Weights of a small mixture-of-experts language model, trained from scratch on English Wikipedia: 128 SwiGLU neurons an expert.
Below are experts of layer 2 (counted from 0) of a mixture-of-experts language model. Rows are named router (the router's row for the expert) and show model dimensions 96-127. Each number is 128 + 32 x the weight over its row's rms, rounded and kept within 0 to 255. Numbers have three digits each.
After each expert's rows: a language model's description of what the expert responds to. This comes from a sample of Wikipedia text that the model never trained on.

# expert 26
router:081114132091123176097098096149074104157162104127111133148163083121120180143159146090067166132127
New, countries, table cells

# expert 12
router:080104144093152164097093086147118121150130107125154140170160108107141176136179128087076161179093
List commas, name fragments

# expert 19
router:097127132111135165128140107117139119111120106153112069162157103110137144147142169102088135175073
Suffix -ing

# expert 50
router:102094097099095142106144052127103155149126113126074082150137086141177135137171137107007136210127
Standalone space token

# expert 61
router:076119107114131133089129099109121139161107025100154114155140128102143142095160156109120181109089
Line breaks

# expert 32
router:079093139084152180092068081140131166169178092109106117177166085102137194116181122083074166100113
Digit 5 and name starts

# expert 14
router:078089154094123170095107077174121119157143102083141096162152096120135195111152116104069166140089
Mid-name word pieces

# expert 2
router:095062144091145176089091100177121123182149100109121151176177105125148202138185129089069171116138
Commas, and, digits

# expert 48
router:105125163110146154098157150155126122145098106126104066140119131203141140111160147122106134129111
Wiki headings, table pipes

# expert 62
router:123142069129115186115087068197087111132163138122147118159151089198161234078146090063110147113131
Auxiliary and copular verbs

# expert 8
router:108047089098076130116060089184116138147107115107134165148157123121145172109126076125119130139178
Table row line breaks

# expert 46
router:082095143098145166100089097145103118161160090101150102167149085120135180105182139084072170139148
Zeros inside numbers

# expert 58
router:086088141098138158092074088166148156150166092096116077167154082125118171115158114098065166152110
Number and name continuations

# expert 22
router:095099115118117118115087102202140170113152104082136118150200112180110135095151158098115157156138
Latinate syllable pieces

# expert 20
router:079090135090124162100112087166132133153172103112121154162163066121136181129166136090072166128098
Year digits in dates

# expert 57
router:123132073107153130088101092198154173148091033131083137144116126176137128122128079067104139121166
Articles after prepositions

# expert 16
router:122160096132098133103104094125130108144123112075137203158141165135090147152147073120096148173114
Mid-word consonant pieces

# expert 34
router:103048139117143193082117117119141061120177076133118072164136075179159164128191123108086133163110
Word-final os and plurals

# expert 52
router:080070159092143154090084087176122090167134093111118112153152089126150190139172129089072166094122
Digits and dated verbs

# expert 42
router:112108120123136166125152114148148143175173060049088092161147117196154170131175162036116158135170
Prepositions after nouns/verbs

# expert 7
router:083095146087134172105098080158090127172131104095105114149161098111126183102191081089067157124136
Table cells, sports titles

# expert 43
router:086080168089152168101119103150154095160142092117136111168159059140120172128187111085068164128139
Year digits, plural s

# expert 60
router:124062111118142152092144062133127092126128117135124142145144067114101143099156121094110168154157
Personal-role, life nouns

# expert 3
router:077080158085147169090098089159105112154136102091114097155161080132125178114182151095070174130127
Table digits, name starts

# expert 63
router:125138117113145148091150093133136135154119076134089096149167138170178122076139121032097129116153
Definite article the/The

# expert 30
router:033097163127091189034093126173135092110117101127099126142140064114160199157114096066079191125122
Capital-letter codes, numerals

# expert 15
router:083103154084149167094100089149123167155152105108135109166156087126140178137180130088066165101108
Noun and plural endings

# expert 10
router:091094147108174194098041150138110174166144124094125142145191123162110148163083109121092159184166
List-item dashes

# expert 56
router:068142134028153158123079159179143133114114112108124168148161144115163133098145133080084140107157
Place name parts

# expert 28
router:038133119073144155103089078126166125165128131106156133158136085131130135146158106132046143158113
Word-initial capital letters

# expert 38
router:090070159091124162095078092162144125160154099110145116175163082134143179127185141088070165114140
Name parts, spaced separators

# expert 18
router:113080128103158167076158093158099160155171079160097104153151131125118178136161159122116130151152
Two-letter syllable pieces

# expert 4
router:093088130121150227101090074107115086151125122129090149160154143164111115119155125110104160147127
Title-case words in titles

# expert 5
router:104103171092139147088117119154116136193139122106128089155185111129133197124137061084104172125170
Syllables sh, ak, ish

# expert 13
router:131100123126149148107144085131106199117149099133079146148149151105184151153158118086101183136070
Agent preposition by

# expert 51
router:099156114087109151109088009149156123147090130072054096139127082194165150091128142107108156148089
l-ending syllable pieces

# expert 1
router:076065125087145179099088091171140112166130095111123100167153074145131181131151126088071159159112
Years, list numbers, common words